From a checkpoint of a small mixture-of-experts model trained on Wikipedia: 32 GeGLU neurons an expert, 4 picks a token.
Below are experts of layer 7 (counted from 0) of a mixture-of-experts language model. Rows are named router (the router's row for the expert), gate (a neuron's input weights, with its number), up (a neuron's input weights, with its number) and show model dimensions 0-159. Each number is 500 + 50 x the weight over its row's rms, rounded and kept within 0 to 999. Numbers have three digits each.
After each expert's rows: "mostly gets" lists some tokens that are sent to it at least half of the time. This comes from a sample of Wikipedia text that the model never trained on.

# expert 55
router:496520566525516490452550492502478474373491578539489466389603464554540512504487489396480540534557561475471491451595590612495412491520469535458509510546482445426534445562496550418557441508539494367382555554446525537470538548474538474601516508518498445489524445546569476472532493525498548492559535501497511458525539497579585487539476511527505495477563519451538476454451493398434540585480546500491501498476485520459506542600537488483479451527398495551449355595509554511580524410529526
gate0:435467525510485521524471474491543485499502446456487490459559344468546606466597533553436495517500448514490556512385524570602541431566530492492477573562470390571463510513522480437431416456501563507631402569487548465535528559519454504578460562447520467590479472528489565592558492449511499523453447448530476529534531429518463536514506567499467525548393548474436460483439431554418450523465482489568522596458527545434496492519470521539454427496492465546579529582492529510516434550485538
up0:522545412470607581562440499477549518549474609479461521550574457546568509495497470541400533477462614489554462439399494512506423477467388490533521516502599517510573504480459553495443449438553489503529524482413539439429377501534600473501502477481514503429521459507529509488489430496472487478512484479586494494473473489553478510563589404495499520548447416424439544453496478495506508544520381452488529530518471454580581554554443521495458508509574457426463428460566515560461476405516395
gate1:412466496520481545542409493546484567456540487495568463484502537504508471542396415570562485469508480474465480432474451502436539458562551445495441441515480497511513524432479460547541484544484561412555413443572550563464526515517528443555469560561546446516511502471396445536451398457616431398477538560580539442506600526468513527454536440506538513498457471474545420556560459482410504476593546397587506494519502532434469568544510579536529601511466485438480386479429507535535536530558503
up1:504503512421508534464535559552497506561550466524531500561519494482529520470433448553562511486478405434482438444470593506498520395539472444528566522535468446471489522537512486481514482596474411565556392435549541555481562497476497543523485521543494538461494512490412512506373432468623520463501533492577649415525516528497583479513617500521516492423496463480565421526481410559450469519378504568527493434568523417434540557550569484476451549539481428561481582525508525489464494594522484
mostly gets: " R", " pl", " M", "ov", " Com", " comp"

# expert 29
router:510596521558520482515563489514475463481468569456518441502478451613501507514432446457532476535450547476412479470538506543483474503462464528454482471508491538505525500582532553516562494523554440422486523465503514586604491552498457531537450588396452499446538497546580469433560469585469524523545429578573472492600538503456569531561455506475468470512511582511533509495480449456430483562510490460579472462519517537483496628595590526474471456524467604444449485563450393493625556421547367
gate0:509503493485454453480454493517460625553474578456495560466532525456529470551455541433504547540454556514490545607447443501478477540426507452389474586545475502492531514412461534430480467499491483563557486496463454589441635478518516475546526450537554556505547461612491511505446536440480508496556440576583550509400456523483579437614503507500545577532486594481524506507541488477479405550555469559500564485490635529559394500460575527503469508447540475536479556578466483609467490579504505
up0:518576509540465417504470589488395533518506456521499491495533489425473461560518508548564507541534460519471514512499463512532490445489480439564390452433537438433541474506502532456459415545600494542511435549591550560435568561538501468511542466514594600443509499584519512467395472531483547562530386540580446488479470561489548533636446529443527493405594512516466487437492478513438484498522490491467454309487525523547477584464562539492497524521535528533502500470470524586522560525595524
gate1:493463573443516540478528598433491447569492482511472495577509488549490387529475489463506491439447537458527495510497456585510431458475435477504426532519524470418494576512525547579521566501422430500506523573591538394548491508520519486430538568516513424471517441479541562543553472631493517487595418492563470407531544513521429431493508551570421533436522559543524474485587509456503556502496474430482467444513411545547532472521429474464438540453466503431446492447416491583521505503433330
up1:594459450467549572503572580472459454571560464516460464371585535565482494555418530373502537489557560429527505547430488506516520578515466559470527550487487503605499488530551536522545425422511524464490514493543526450521531551594566414485482450567545528538435464370570557437532584477450465483572460479436547490574516521516548456505426566502416430479494483546471547517509528473521536484564578430471568515451488526436515586518479488424477447462561475540447463384494557527496514511474453
mostly gets: " comp", " me", "rib", "erv", "for", "du"

# expert 78
router:527487435506549426438590443453499532433508590462553550460570409630519536460491481517456465510626536448465434446543537569470480494530522574489531491553528504392489438566574576472505574537540417455396480500414508463464493491491470487554423522479531458528527447513557494571574512543469477565414454570506537459486517537580558602587524473510445467475510568516460454497512520441532562451453498512492446471611480465471479558516510566443458498582392552543524452560505512480562528484449431
gate0:494489535497512491478484510538581552526498420540481581415596524439527396434579543432504471466402537449575594464563488551502505577552483484511397542576583533493511482466524513481414524578543580605417513468404536529471494474556550521608491478542485465557502570489505441474471442555480522466519502368506420593500514535514454574485522524601476535457498428510522560498553517478468457493376558507463507540569528540468530564568502424469577417516498506502512540514493423528445503460545497
up0:457538476498668459490460482567465472556495538557536443521462473556496520514364510529490515437552494547437546526466535464483478446576548462586588446511502501586545547494486499561542439425485528499516556553525516556500522405503503529518496584525448531481539546556462513519485502459543539522527507538495606362484538370505488505521476480466559527552500522445527486502508570540415548494550454426419468451463550417450379470459573537576563517414394544530509514511585450485578488476566452
gate1:505511507572448486504493499614532429518404535536565539391571541480464582490624512546532497506496556483424505529567471475456495550550554533488489516476491578510510507510564456479589537436460417492432411539511492444438528550492583549523534562550571534534554519497469435542517451441556496441467523450456504434482498609384443550467496630411483433444548504556469523491529506483564525402497469539439501444540494514547474511453460511609478457538441529429532494379524459563545531542451553
up1:557538507333488479545429486506480659478526448506481453502639473454495500483423545428468481587462446574578513529401518540525488498504456561490545536421473488458548530532474528484500468550566495492553468527438413458477500531471550424501503387508461464547417513460552520536561559519347499528453463528425449569477450455452567493574479392444527381511487451537470461493437468476507475549496525515537512528441515529466603502474510463492513478508463550552441565496530540475441471546438517
mostly gets: " r", " ar", "r", " gr", "gr", " sc"

# expert 9
router:507582492588525485449563544431427519491377478499483505392552453485582417438432455443497438500508520485380466507486518525500487506522443519420541424500547484444563434504572534468496448434569454437403477503515521521544497541423491452590470488479535512534530455513528463432532528576508539544606487536598577422568546544509526573530591435461456500476575547586504489526447484479520472465479571552572557565517402470490519481459534601441496446602480561537511414539446496484535518480490513
gate0:536527468511593561407465546521453484542481472477424511454444545537500618497558472492508552600456431460490503528559462445497445531535468507572573414516457555446413485387454472556488547543542477488521460549501541495320471498448448520596565538586441536476436524501513484504622460501544466520410524474496485501397475542462440526466408578429497485523599514522435506523485470507560426472489524469575523548531559534485406508510512473542599562499501574499548513465531508427487500532428474
up0:450514466463548500511540505411563505466463458466466466485482428516578397482431636540474529494513514548502473482588551477538474541549497484519490540450501422571488531540473503524503530491469564475531542587492364519535469462634534417430483443467519454450467465486485521531480494483425519466603443395442514490544472513531475461432512393546580473524451471461487519478502445526468444424549486498402470540534505439512507458530533575421447381576438350463433439515483475537479522455543418
gate1:382456504496486557576463419558593497485588606488421502563489504525483432510478453541525492546441564544481556544465467400447518471547471464422502458466585585595449452505484508492495545403550485448499420468481521476537414498463541463515508460461597544652552525518445524556474465425537464505521536397511569549461581470494456495564443468499550479466463511653519523515538524435446530467460584523432475508465471507464619496562500465499518515552536485499545478481455481591544527552484512
up1:455469476601609495446439448572514441435533515440451571580453524496515463563482494554423472483523626558425625573548493438551522506461513433443543499503545625549450409518481436593471593483595497449511391526558483500494427497520526495552530512524601546551547453493520466528488507539462486437523482440514491479429571527483453480451475408566566469478546510488582453389525530488484517519517489460467554528555469544457498504498412478562564440547551558457530455484421447516509492475457501
mostly gets: " on", " in", " with", " for", " into", " under"

# expert 77
router:557571522550505522489563496461442487449424528478533523422586458547583472456457457494546474582524538518410383475521550504509463512459475531392455363556560451409581442494588471518517473459534471466414485433527482519533585486464480537538513467483519548566565474527513417463504486533487603540513469571600525426554566548497533533530616469446464411511515449576521548540458447427497515496484486524586481554535457452484498534464482541402502416571447582535540410511474447447524525477515521
gate0:514482532633440534514518489437414406526576536457587679566551531564436503555517575519512498508498528529515503589536392491459506459451471483575554503570404414448405569511538479604560485368505513569474537512536476546497530593502491450544490553532524510410426510488491515548501455485491482526576557516560496519449469472544487602507500500561541460485482389513589535498538442481595485487506515494495496466465494448545496497519492450433420530465480550492531547491465490525583528433454479
up0:521553517504503442451607423487457491491583527433520493404497484533479494514487563476521413529380558635517549548490443477641504487588484615428545476475470555507497551514528564515492498384466552497536550502498659467469499557515523529445581440465481511606422536479528423517514489495394541537474461505494492505454544470505504395504491502400491470521503523582442564475414512492463517532433537435479522549537529478542608498431513466519524538559444470560512490430523445504482481547460512
gate1:483533550449472550588494538588518598496512518466495504588439547440531506525502542417465479506508523434462473581480519514549601543464494482522483591521483492445484454552484450533490544456497517577449463609488493451482501439536440516446469564536479557510458547445441629405595495497581451584364581467507516597415548572557402509434532465514526519554488569483461392544617480462536461544560482461549496400509507515499504526496568451573569501546508517492467529498469516480522512491590543
up1:568517404580545507567479476371452540427463445453485517493528401500526458487459474540547560520603480547537496442494531557508394528549424457555459472547522441498589561457541554449464455503522460458545490546454514552579588512511510542493437406483472508504504407481546493458479532516471569514536464549593517474614482567511440583546574565562532512587474461384499520521510493447537511452530484605545528562511453553543450483459473491495423429510496607483408475456455480420516455433515522
mostly gets: " is", " has", " was", " have", " been", " would"

# expert 71
router:541500589529525423447508499474478416505425533469505540407473351501554439502390535437492457502532580507482507350511613507486431533516474489425478427481595425503558488561569505536561515475463465485473527508492452547567455488477500487547493638488506354545499501513585466485545518530446552496522551491507514458498451532602544510624524497493434456534473517512442539516419423498489437481497553545549502473547468487515526510554607485469483470479524517515505417511464429512558415442537431
gate0:490523477492565613569566439480448431431443536509507422546420482535494452454493493492417514479562462537521539554469454470418485465548506370543537449457476557468548481450587518567582484535445448403520586543494475478444540441640439540505475502472512539493404432420562539514501516495612490550506555500473515511422392600507503530475483468514490606459561536620481474491531434493551508428551513450590547522546439487552462523391513445466511577491550498518490503504491460523492474506534531
up0:453454480465484535519482512473628508556450385576568437470477572518453498462493474414495443540516522462591489649535494539511532459532457461564450622591457484481472522493477512521499466501553497488509563497470485533499495529546421444463505439513492527513606464441513585350437538561517474459466570380509479524583410598573509567469506516544497469546526504563409449488539526500589484484519500471474515558409447438491552468541529486469442503575553484467591487525486461557494532475462418
gate1:427555411453503446538458486489499488559454420442404542496506485476528426438562464542596561552461510537464429474485437475609391554477493445538448456461480421598500518433526514517525483430567483395547508484494529457468528548507467589440559591522522533549546479468484506580401462543508502530446553532496409483525585461494498426479382549476563424486502497535491509563445544494510502588511501530499515512421598523427468492469604586582491473558572463478467455419556477474526447497517529
up1:512459544588517582543575410493487508431480490457486591518489513464505354436645554576513455501555528465448506498481453500514624479549528450453536450485423523500505504466429588557489530486535614486547525482441538553547585429433537570541435477484537546578452507373533535507492411535500533494400490471407504460424577552460535565525546513579503458534511487482514569556423478454448476489450536500460535509483487547528527517514581482542442560479503480418460568492484542471532481426458541
mostly gets: "iam", "z", "az", "am", "k", "ag"

# expert 65
router:489494565557594552405477477459459507502489555425531430501504509539530451524510402539527512515546577492478445504573522512440435529547561517451538511536519531453553435500592489450576523544528489382494469514438478556589523458448501452464485456494581407570543451495494508477493489543563647437529562510564490398502525496593584513494561492466485447466557552538477526417463417514443501496513479497504436452549439555449540616463595602442515443526421576484434503520484444473553496453457422
gate0:464522539483534462466421475459378498513634442457534462468535440388502506558479526480431483484456448602530486482477561570521530439453533513469492493570548495523509509449622490476509550585591440558533504517534471500478579445522594536454509542510577474506511543599462520445448469557472511455498490493477490486622497505445571494469359591535455580557446489458462448518524411522577467493475566473512513409519444573486502512412584524370469529533504565480506518487513432541467529454535526
up0:522410462507488480553554488534431479456446553502465505609464564571457504513529538552540487486472543436383404487447492484371473547552552410462434477492520506425498424471488465495544494464459482560461514496488415537575472477448507483534553421447563414443478567488485493532519485486505481459493525508460447524416397597484406536523576356569522565417428494539563492397499511472515591486586587474444438489479468477513390456491493522429521539483581477486458501467471560503464448529498529
gate1:474436535529437537423555547443474486486448472542562535417585502450519536473508502494442534514518557462512479551392486419500580418534509546567508445526537512534532517524488487564567464480455468437516464453540487401505468541625527460463464399512441549561567494536504459514418528478514519470551447556458491453476527541485490483520547444467566538551540537411527460528482506498453491554529577536443523519597513436472531478456402519494598512437577429569672587466508505512567570365544479
up1:543445489601480488498548456546497492480522497513520545446491577445462489508535516475524413462482562446472408527500475488401558465576555528545529455553540476439534493456535423529587508483515512475492438479489501363566439546542530447472561453416434513549545480518556484509445517447498572410507522535607497517529510505421529524500595544439578551520568600531476470513537541461534477463581552498418516468563460489478457521541454508453551463444587438561511534475453518500517609356661496
mostly gets: "==", "===", " ==", "\n", " =", "areer"

# expert 20
router:412522518522474484487476451493456511496538644445508477457567492556528449496500397399551470487548596478485408509510613547519453589553507549449518487531532417463488469541505487455519506440543430478480492472442535595541514481478462455490424516544493458574498427517530502431560541506501493497531551526550511500556510480555526616486571435454569429570566534543510517539426417485467480510483491531483451533512329514519453479420595564499462437497369514515523446545420405540517483469473434
gate0:449474455458532515421421472482494439491456498452553453467466384531503437487558482498483480504516433534527466473467477516457517487523506594567477530373520613583557451433606559571459555550451431602492512578508463563449577448473508468542520516534496503468465611563538427543483473511561462538433529511495463376386439509551515494476441493454462512537504496524437496569493574538480494435509546562550482537528381520549504527390464515380513593529534500493452474474474423505452441501461501
up0:557556539449442505471620543533497531433547489502436579486603597444461622528472572510553517502494497451461559545556498520561476425526515452509526556541542400426485469589498428467555445398536488397501482425558525463533499497525437505470466462439544512604524354386475544435598509505415525498479501560453467567568551501482472506493576453511448456512469508499541494441505447493472503516468497484507535478427577435409522460583559548507553443499469490493504541513506559452601489511495480
gate1:493510516505433509484514570460488406543579510474537505492547417465496476498496477494512424489532463545518414556469476534430532528512454557538524475422541546512497376630530469434420580516516455510505472478406518449434355589536439445514495514473493533593468559380458511585512571496482442469415507443470431534521537498541479520520558502501463451524559415541458573499491479559519423513371532513494517505461435547522581472615555494523483518561599498450578494546488478563595534471510517
up1:493510524585535489461510491532505405462526557453515524430421471488500468569419516467593473474463521550542483552581481502534417420520579535521334407410511462603447489420519544483479390479540520493500548453500460497509470541441414518473553498428450548442520471461490513488478442490533519421478500426463525547626556430535577493485492482445510458554549453521569618515557602441536527503443486464492481539465553570456486501445505549431520534585518529437524488454490428441486447507563412
mostly gets: "000", "–19", " States", "4,", "3,", "0,"

# expert 24
router:474500517562522520501493497491434557387435568537526486547467462502510443535450502470532441569523550478442446418574624534485425457446538547511485512495522519554425517558495536517648547473471411434469544441450474564506525494491495465585498550490451479511551460518524465465555500590449498563514493526487506485525497507505578504516503454535512533558510439548461489480455469498589589497548493521465542451597470490520446569427570543395601437601457565466558484504520418492616432421412384
gate0:503431529476481428513531556387465487403487516561504471426430498512506462438532439539555535544562571527447580455531443492451497487480504571433442480400523503426477502557546512493529552509460571489536492532541518489489441515533508511430455573519489449448449472454551528553511518504466440547466462489513499494450546485414550548537409517471430503395513524521606538454449526554493558510615508515507363464405505505484430584416501427571607638560437508538387511456547509482517537453526490
up0:483407485516568476377589515432477514495454524465504500560567586560500511529493477506449475563568382586549572513494508495534523510403566484518454464426567593542483471472465515503523552473565439525627520544435436511534496464446516441521461501474534463518491490552502523469463637503488436613543454490470598433494471543449498457527491455587476470463479471399487572576577510535505526530489465493467457577612450513430457535418483483531556530561401553513521504483561471451579458531452483
gate1:442576423432521503479507560673482525429557410470470566511469411442400484521492517468465369556561480479374514527555543524574565497531581509575573487435462483484493478559401470494477493479553537576503453502490488535468545487541443438410449503518518507476438432457485462572470558548588530481388481417452494498549471480521470532496484529480530546477475468615463492505539474459512467431385499547465541508528470590507554498486430418501505499483503602535515552510486519540480591518498511
up1:499459599499473485459540547352526476599470546429427562497464477510550488454542589547542507397466485453522475563458490518526525472514447551483437457451558539491493438513541547474385522549551429554453554479520409517481542399440440522608541486561461533491520594495597518447511468502460507503584522496586504475502582561459478562526545459576544465399467540493513510532533517454526529462585505593456504451455531468540472548464571504560470530574524498454501535611510493468356495493472558
mostly gets: "bum", " film", " ear", " act", " bet", "ilm"

# expert 42
router:505542522539516415577568446475443462494491553436552480471553405564582439494493510467516439608529546529522431435618575586414376499467519518504503455554545473531579417529569530561585486496531505466438561460452516529577439513490474482564508591498503414594551531566520546401507451523484458547539489543475574517565551489542485502540502389532544479591553500483475599460485478387442476556508478534532542515458436467432474540491464499569483410469474545510481456481488496430563480508522506
gate0:463495441511488417488390495541469463576476545465470547511535433569453521537443456553552496514548510473609466454512513546421466551530526442581500561535573480487509427501558451405481426542444459545427455486501477568458545531588369477507478550532538615559423468489390486590510497519565475442514504601469596514544494447530466494589487531596489463455424601519540554448523487522449553534552563499544563475500536517469464481451528569594517445495504426494585536525541458487418524521526491
up0:566573504566491549636595541544489577554446583407540511483576541486441514515489535487496479537532474554544530562610500459496595533452535522463498523499452435529411534480507487476508408463540529458341473443481551472562481493404458500510551564404487467517501554458428477454468525373415543481504544485593527532505379502474544535503553548452507459506530392492413528538531472477550484455545541493528482438422510533489486472573468490493544595516499520449402477582489467489493554522464507
gate1:525511571575432449540473547555560537507565521556568519452502511554486482442522517526461484523441460477530534518515483488443515452573517600544386497462505453405502438460479575476485581438471479446455549462498509471458453494603424510536350594472597441611479476446571562430495494482481513505582468521521568532545496426500440494454571415644515461469441514501506513467564486489523445504473431520536534504478506331495435593479546444462465502604494507498499515486495493516491426506526459
up1:439499547464470564545516525480548403507508590527578509577473471505503490569531400457562508547488449524420467473567511497447532390489482525389437583453511463480503424546434488496531510443508410506526515415475452534477534458500475485379548491487529501505466506482508460570473476468433423520522484495543572479494473500442497485436497507442472583527523415527513492512527487595454483492604501420552446527586496477536420467521396447422592507481520614593591550518515468467413585596469426
mostly gets: "m", " im", " him", "erm", " m", "om"

# expert 67
router:477502478478467527537536456428449477435461519390512500452529436501535452510436429504545490537492482509442440538558544483553467525475476492400502457598569471517537493598544492444547525419570441391506519514483582541532529503527443474592541535427559478503579435480501528431583491609522526520495532595496496453516548590530536511545529481491564484606494510488554526478427491440476527581539541538412419439561418498555512552492535597519455448505518563457469490520430467578663459452442466
gate0:403476500520589573495560465477450487446508555428473426503484512480473564479630444556504456539454505416560424562597514492503566520480458533611510490452545520527551585532522363428547509537518446443545590491501607557434422513536542508506531518511447485496466456598464580564507500469529541548562424398606456457500463561426505561411517516525527540551431477451439515495562521541436519479510562554501508492536471483486471417530439548475582553511537540488424517515538514581517503494537541
up0:529495538500483559521504507540514560434581509512436434564488534523446441589608513516533505450437479532461483485533480502473528534537566559478475479431539502549493440505478499492570510453587485386550587524527506521425473400565536469409470534471542400587439467542498503456469548529539580515430470640438500507530546474479388575417499570526517618492532512528496515491484431525570527539599494499535492531473522591529561552495468556521480577593528474568462452561560598524469399547491528
gate1:589577553563470509454518501585504509547452473444438445544457524406547446499542533526531515595504527458434480593501526519582520492466528575564405509552469505393475426461400510497454388437485501565459553475540591572419516528562506539538527569428489560527508478519504459629513515496464528560419533435478541525537538551410383471506467569490503456466535464524458504488559513483493523471446475411452483425511569470541448590525549448452532441545558477426463436512528445448558479543448472
up1:469577578517506494551469530449523522514506571537409591473505491522533465483491535510483525414489459526501517441507458456531503500600464454580435508473500464450493552549500398507482477572459513552418429513505367456524478564546511520455385574527540464513497485461514520440401454469545441441492527583463494506575463534678504610580454436567523460467524502468487506446481493502511486629530461605501496445448434435499467454425425467576534526548482472520446511613513551522448537510508549
mostly gets: "chool", " film", " season", " part", " team", "bum"

# expert 36
router:529498625464486539503476555517447590543536551496513420487542461549520492469522431438518498573465598461489371490569508500508367557501538526456527465485554531490509426492509563462531451474524530463489449538500447601533548529443449457537520531445579516569557385563537487483540515564542555491532514488506520427517519538528558538604574449415553479486550529567462567432508429449562454508568502557532456480616406516427470636419515574546518503480480563528530529479460420509544466479492501
gate0:509509406565544536468438484458493529473518549519535546464486431485523505477492469540559547552519468581582502551613483414474498488484448479497468415512510473483575462467580480541535521445456523473517393509446416405497556594432545501578480501444497497566586389534594391471445449492525537543527496548545493479492564467550437545473461597554457451509470423453479554555580475410542552522501538536490420555477519596501444509474576476520427508464440477570524444487425456485535464518423375
up0:477535573412462501478539568541540433532430518453449462473493569498485492502492528544451413427521525461388429414520505585528514532543533503479544558500530446523430493498506522446475532536488524494510573426518539558502457454543461511465496533503429481430401642366426510555536593519530495464527520481559538474549453463415616474467600456491553571534567497547553475498440496575409424448493435500486532481471473469466558435525517531490539464527527498409473454532541535445479473400614585
gate1:546475494539521517563478451490519476545446487500589538524557435446486477512561449513578642472546484503506605534497491479476473503467437476615523531539555459468444532461476500531479445470543453459530510520457474504482490486485507404553373448547612473531538475567522547519456467467489556466591480487576494598445419513588526510505408506420521459557415541462497534525518483505489487424477554540447508509556531527629553462597531493555529465456425466700489539515528479560518540562441529
up1:565493508505484472475580586505475459489473532442448482496448509442539509502443504551495376617550463450611547496416525508503451515477554478487415529464491572559537503526577561441489633517522383476513400473524540483466501466445519451557523555515395582487473467507457472489437388484509520514521506502409494525514556545477490498528542588513463451564519531570439534499505520434488517564471609552497557481556424468428494584414460458435547516402436516444509529431480488471524383509563457
mostly gets: " \"", "I", " I", "X", " US", "!"

# expert 19
router:445517524509481485555514511438507529469475507498494462484505406532509515505517542489531383487456518481524427426560557494527412567462464566405468544513509427544540475502575538475537448526534451456386560532550538584584517462456496488546466588529467463523572502583617437495588452518504460498586523517435524542546534540542566628536539542503502447555494550539500473508387497451484491466529487521559508423536467483450497558565635605442510366526487540404453532592453453502490481446528479
gate0:477432504444436527501501563462447563470496502505521494499472398544467447422474518485575534502454498527518447560503435463598459562512497507519504592482518532540546459489595549485430465511573519483496573524459567435477566471455650573495411465501514382601453518533503521474506420533483512528478456511450456482444602449543512453505498498624464512473585456548485437563535513570520523466495451449449502551493526394560504476508511461518575457475538509562354404543524429388575475507508462
up0:501500535506437525545506547474545494503558511505445496456536444480502482619485453462450556415466546585497496420619484527537545471523570479415466607508486454560455463600542432459446638528533485497590476478465523545519425526455523506454491540499527461579542570457491428575500486573508478465475507518492475469457489492551535534496435552586451448596451501631497449480483471461545420472600555522554593489461438524479549390479423496445548569543528470462468477536497514431491598438565549
gate1:478511646518438498527508481498477446542469513477555523378514477494540458427461455507588497451523499488529583508429437521466503495471429479502563484416589479448574401494518426472445484492582571470472568493546520478495494480588497493533464553514617398491542531514489492542497472503401471465465386558446571477494538515539456465532509466498520462507584535467468516526539493354420563438579454595525610497481397525538456498464546526565543450515596421527464539443537526513522431539495489
up1:514484452573478556468477524503537524486513540488463551543485534501522520515499566520471530517452521474403516469541543495512492470566509505435419546528418506562483588542476525499560520513427410401537458445521513514485508528388464532521494441503420594576562410465553524439498516466544547550619539440515391462500424459502513510413519508523423503505482512520563419467551418628535459485479569473464444573523586466439558598517487444410443550474336479475510525514511481512550547408432545
mostly gets: " comm", " att", "st", "nd", "ud", "enn"

# expert 26
router:534487507496497571450525506518420459425471515427503452444608443482508488440407424418562486516578514547384431454639544515516443496523499492440483522607562473467543455523501441531500492411520473523399501407489553480576551440467440525580532515419504497600548462521466360478518436465502576534484509550519503440531494570559523524536541477424539411607520464525549573538453484477460492447546455537506500521489458482541451518412522536479510448636461528508467497488509444540562530518490480
gate0:565467425528564531595544629507476526479475403531495441465496566520483533546553432553436535524481583557576459469523497439417459540451454527521398505527501501506499373480595544519529484463428431456528522458535543516539536438499489557449574542500481574532646488481500463574544518495524501476571539510481590509493529466547447548604470541489469555446456433483526491461509507469523588501476407566499496514519523527470533477640469461453427421509435474404588459436480500443541493470474568
up0:499556446444531482424481490489412444520561515572526526602659542570481513486529569617497482423468487457548494533578561513447569558517523511390606485500500519479568483524560507530392437472489546502520509460510506470531458571513474518562526450575380545576512498482484474536597587469450469544496526483565421472500402526551541351528527486565501534430594426482519513512442465550551548500489453461534506508490528471511552475536544582503502566536625528486529497496459516465489528508468468
gate1:473494505590493516483540524548501514418524500529519507411474519452537447407428400425492480545523420602474511590410558537553562494454501527482515474543429513608378431559494553551462586538586530517498596516581499495531526476446498539526415525376448451560481425512510451492446478555492594536543437498417481457461557509430464498544420561526542545528441500477542507531515573465512462468517592505530537553434442525445512554514476515502454539515544483445544445375552481419486460518457525
up1:539570498502433350526569494558540545458465557517486410433542551502472603451544487462522554435453463663406498517555561482481483491510453498502515618535492501548607495519557414421470515543468548517597463529541497469469494493580465464496471597488508484538542597508436553412521509473370563532474459476443433484520494491469493497462526476493442490510563568644524526558437486516493420531510549497505521479544430456471434459517549554534460511501580451546516471491510543453452543538461533
mostly gets: " re", " first", " be", " also", " his", " this"

# expert 7
router:517540547488464481476463504521450483434492505462469433464547495531506529556421469492480398540473578429470425480603542518467428508436441537478495523522601468472559442527501450497560489502620461457489588486441510544600447601491571491508464573478479358469536506500523382533563409491492500515521457543513498529539550534450547596515483535544470429562501429504430463472461514457477478529491461492466521511595455443476505578562559564386475464561460543445449434553448422532613455485531425
gate0:498566484512405573529452456467451423541488555504520489438563568481396436584500498496447481486536572564427554446545435489454574506489525454526404430401558465466572587525496454538464456530606451549459475594562517582457467498468556546538449493497538492435501484513470508445519509476506483561496425513485587449521602550468510664530469557463548473537536553494437421508527533585429473527589531509525501417422502478506555579536515476459535532507460470499537489466487514537508575542583409
up0:481490436579482595515478504501504485473478476478477476489521447532428413432441476546398538447456561538530447526472514467483462488488613456591545518509533517474526426514517415616512558590483541475457466540489513478542525489437576562519493477488469485505516536484428418499516528547588451502470534533536492528491533483592533477494556478471556537437452478438493507496500553481536596531640454487537568522468584490508528532518465458430627670444539516456538455553393436533602527608464518
gate1:516519505545451507494455554515544548480489561472517529434453536557446483518457443588610506563547391566542389449556496498400566433473499467596523506425568510521498422512613509505569565464514510508561574337531571540508529452467454450549487571431500477491527582524512422467422482500499514474525453527427541447488536494476440554441501517466472480448552552500543504494522456542511488445501489404571439469563475516483510594567535509516511503529399486444462586491468416546471375493519555
up1:589537477427520533470487400502504436542517451524493423445541514493556502490432504479542491564433466455439538502527518516564494569425503439528496475485512499490515486526487569446543506454527452437586544511567516456510493500581480421496377622564451566557450536446482493550494464577529496557594527517509542455470489429472470523498440427478472524528456434481536465578521552495502423545389443565570494504575507504531499519616523513397666544554473459498534479469615375494468464534515442
mostly gets: "olog", " stud", " spec", "raph", "ph", " f"

# expert 70
router:497576502486528520408466570558432472459467520445605501481499430516478513487490511497492395589497514519472499469591501522538454503595564576478497368469509407405526500504529536506536555509600537428514512514420616435554473554527461532598521596477444477499481499521557467523492549590531544474511500540491627452569474518458556493594469445513482525569553536510474513527443473430503501528461461538468505505481445525470493569513541555393546508561437617519457486490417543446613566522505445
gate0:457556446531466478525508584445473405568479469468562477477524492558436567557499489481495472473615524520418518598606536416403477439541476515519480496468490551596371483447483538557491466524425495518427479424524504538470456500491456467439481509530475544494537486511480449484599477595397515548589540437551463417414565316594484519444576507484494537426466493477462468531524548490518537500502474548543485525411425496534465367515500485473491505507478518535526454498422513443523532503516481
up0:561453505506483496514494494609477475504540511531509509581492500466563458565578484521559558428463443529440443433480510545521386597440537529479615453558510457391525458463499512547460493534497561590566457500464448591482546473546455513532528490509548458501503491559563492541411560462475552511513553583439370441535565583498379465557499448522579471550496506568494462418510425473531509513416503459493481476635514538509531573521540573501570499567500422486377528513481507457495526520437497
gate1:394454438512554526429635516562509442515587609499455604523508543575490556495497446467506483609518427453563593478442466467534494549414514507534554405435470494521574512496559514498542535434502454578515464462564488473493394505498486475588501454481513610526525510507504504483494552558445497501516495503505523467520478543424475523473523514465552445484499447435435461606408502485537452566499447535547534468508451580436359569452464505511466556448541515497529489390490558466434495535562420
up1:509464479494483395526416523439591461360469479528384580577526517578449555423507478521476424419581568518514422517541470537485471476560503560566495542488567431474418496440545446446499588460563436409518528495481584562516486516520535463435551533505495518523519510599477526550501498414514478474515557459454483457457463474499497485393508452452521441372524448516550471553466563510497472510444581516405433586516477459476408596445496515446509503563454514549561480484503553463503537523449470
mostly gets: " Mar", " Car", " Al", "uc", " ar", " Ar"